Experts of a small language model.
Size: 15 layers, width 128, vocabulary 8632, 18.3M parameters.
Below are experts of layer 2 (counted from 0) of a mixture-of-experts language model. Rows are named router (the router's row for the expert), down (a neuron's output weights, with its number) and show model dimensions 0-127. Each number is 500 + 40 x the weight over its row's rms, rounded and kept within 0 to 999. Numbers have three digits each.
Before each expert's rows: a language model's description of what the expert responds to. This comes from a sample of Wikipedia text that the model never trained on.

# expert 23
Word-ending adjective pieces. Final pieces of adjectives, titles and names ending a word, such as -ical, -able, American, General, and the former in Performer.
router:537496489405557493510496510506466476515471481506494446492581531514502505581489507561504456516429524485542462501516478454467540495483598426510497433488435548485540516546562470520489520579561456412491470490467509484493505510441496519466584533466465514498580528572463566566464476566471468429555533494520550475451475487546470513508465528461498477473503495509486494422534450436547446487465
down0:493527486499521512508510466548447512566462528555498417524538509435509527524564545469485534487491506500485523501463484453493567497545537528506481529494445483521598490448531512489463570512467535475524523551545522495487387553556539602568537521538467486426439494531507495462431508510496542534586490477519559434540485529492438488481503466574500471488549474481531476464549541516551465395487

# expert 12
Coordinating conjunctions, linking prepositions. Linking words joining phrases in running prose, mostly and, to, or, but, before, into, as in "track and field", "easy to find".
router:490460481443517474526449581513464394524548484534498471505506489532628490494443480514486438517469559446504456494502465485484531525462561479471521475417428536444550471554501496439551548542476465522496485495469417466450417504482511551466528471499491479579507509506489577541507549516551511491506552503549525504485510442595521501480575512445498443476518502498545464507518493464498477581489
down0:485515482551416536508510509535525442497486483538541516474509522484534541458495553485501494491490570518566509481516548475464527470509527527561519484511476478498441468417499444509499527478527488450471508434418545512461480497462378531447563490469449451534447526573518529520535578544534499502553475480556506552544480571464513527472514625493510488539486459551472492571510553442549538495579

# expert 34
Word-ending pieces. Final pieces closing a word, mostly names, like ian, an, th, ah, ton in Himalayan, Perth, Ioan, plus nationality and country words.
router:512542465452561449537488546459472477520489429526479459496528506518581572591465435498494505448420485430507538543525494434432485577489500484446555442483439531503510485555511446540497532500520485415460410551479468440456490528458553513474515521456505498521523484498490577503494548493508492486544546482516636502472515534526527500487487489502541478491486529577483516495468458445522439527504
down0:562474581501486446487523479519491475501543525518458538433500445534511516501522565451511487496575552471444443545415498493556470586488471493540502526530419471508491467407482517492490531518521451518501507507544532524524427570482494494438482518529467472503490463511459461492468482558559505484500415525434463526380459503492525495507527372484489582435476470519520476483515503454537522528491

# expert 6
Mid-word short fragments. Short inner word pieces such as it, ul, at, ac inside longer words (ed-it-ing, Jup-it-er, Pha-ul-kon), plus line breaks after headings and See also.
router:454474549447536460515434549489455522518514451495507467456586514527487496575522432515478501519512479502494468461509535442469526529515522478482472414489514567514587506492521540440527596521510512515401519560516479458464463462510474593512544499490484492514510506547443459553410568519521468494521531466567512474466504442471479479502480475442513445459424541539558513452545438453501523498570
down0:496458437506530486458546485535537571551453485476431521569431524466513469555486437525482482533466548505447522547622480522491469457448480482531489511590530496531460505495553438533435530580481500439541508563429396454500512571500475507488446472474470476495504536469562551478517520550463494457555464500474521480522451475517534505514577497510473485499460520533468448495470432474549488480534

# expert 9
Mid-name word pieces. Inner pieces of foreign names, taxa and rare words, plus periods and colons, as in Timag-or-as, Nannostom-us, Novg-or-od.
router:471499455420525488478460551438409422534499499481488457477504509537540534489514452483512487469445515451598499539487548449514502536519572481495550443457493476507521436477610424421550506535490444525389462486470428476419440466512544590502469510461483496525572524523450500504457465473471500520480568443523506455476563512493481462530505500467496523489468503491539512528499478483486480528521
down0:491496497508523520515527501440537406473518534481403494513500552460455527477508559494461489517473541504481513469502516457519505463570534417510518496453528418516508527537409526486450466595475439504522537493502506472520529541602517489501465510454511510498500462472564516520480453530530526455625494516458491520521476538447499579556480431505479512402520551408508460493528470513464553451479

# expert 18
Sentence-ending periods. Periods and other sentence-final punctuation ending sentences, abbreviations like Co., and numbered list items such as 11. or 23.
router:451525471498489440446449523478445495519514504481471411503516532490524536523460463535466474453498489455546492531497482443494535574416568457448556473426504506501463487521512476514534477502495457459495459547428405469486473457489510545459561548401514461578509484520446546505494545496548524465517563489507564434479549466544490514466540463471536424453479465591485477438477476522550444518503
down0:484518538501457554451478524496549512519544519536507553566485462476503408484520554554413470609435500534466467440520495553538537471491476546508473511431469508519501508585552450456522462474532556477490515474497476564492474473443488476507461523512508507555555611531428543518531456515464475447539445522533446568511471482559463488479449484492438503542514518527530554461472511419481502507451

# expert 10
Second word of names. Second word of multiword proper names after New, United, North, such as Carolina, York, University, States, City, Albums.
router:479475499465563451585502538517475460562483458501482519514556561568565552522493450508461480483467461442497518553516447481426503558507539463492550483449484569468530521534495470519551493596487470454500467582493461430430467512417518530468494517411421471529519483526503547461439478485500455479551557519529575530472514518504472512491564445506489510488483474548450498437487473441552467492521
down0:506516544510495500500421524529570577493438502537496515596498490464562512506632475483510494505528486517499486555566538538522502488407492523533488586528504445516499499491483502526521494526496533391427503518463452415528467453552503544447548527519525520507457506561549496527522494509458488524596567435474483464478495455519492517505448569524464462540496540577487523492551531489550534490496

# expert 29
Mid-word fragments. Inner or final fragments of longer words and names, such as and in demand or Iceland, om in agglomeration, um.
router:498524470477485441487462565532475449488487440505489443487442480502461552524515467520522516500473555466551514491529515448455478548500492490481520453483475540468505476507607547470535509548550430455484536479490437431447469515467543556464499550467537443533551539541543483497445451567528403518466470432583505455504477490514521506551531481471590511499437524552573474496494478442498489576579
down0:524491526511488574523512482547572574470474457489523464513476547545430546481505521559523475515460471525516506490463504407503489510529454506532502497553468572520504441490493460506508454606458545498487506510451543447563532491479478461391472520505491452496548414509472484540516394506519455531511501509476436515508478553473547582582498524454450488550548536445578444546528504532485520514509

# expert 40
Mid-word subword pieces. Middle pieces inside longer words and names, such as op, ov, lic, und, phy, in helicopter, Anglican, Telemundo, astronomers.
router:454520497475484498505467538519478453474529442493412389523483504526495546523521440516497492509517542411561503507552523431427545483455578411474542484499527517459604456485569461396493539546485464441442480511500429515491503473465518552454511497474478463523513534599489515461481487497467445467497474437521520511434500480529466493478509531519564479516488480562531487464536436465461487512493
down0:520483462503502468462477482509512512473416431497505478527527575478462429580460476487571575533491455532498536548531484554456435527486461483523463474459545508552581562546468425515562512517484502539509528528487469443528517475468474550485534420451459447560516458489575487523570497498499514478510553595423449508496518523417522499514443465542505521523507523487574529497501468485560558532494

# expert 58
Letters after consonant starts. Single letters or short pieces following a first consonant chunk in names, such as g in Cosgrove, mon in Drummond, ash in Pasha.
router:494478442509485398516450520514451435568518498438470489481574504486508535505520488428482474425483530478533475512561512464526493512498526413474574470520476473471580519500559429492500532520543431454415509546454499511520442515526528497489502528481475486555524535581513489548490581535499463568483534508574525509452477495577452540501496513511560534509506432596511450502498438509508532553524
down0:496466438517522430495494516484441562516426556464537464491537484496435459528474515537611503569397513551508544467489468519518489550545487501465537490475421519454515525583519551530541416559424453478546472489492496554496486535499470534459490549489463519491477528503535529542482551531537569470520507509557492482432579417533520474487479563406481479544533516527500545488488495531485505497501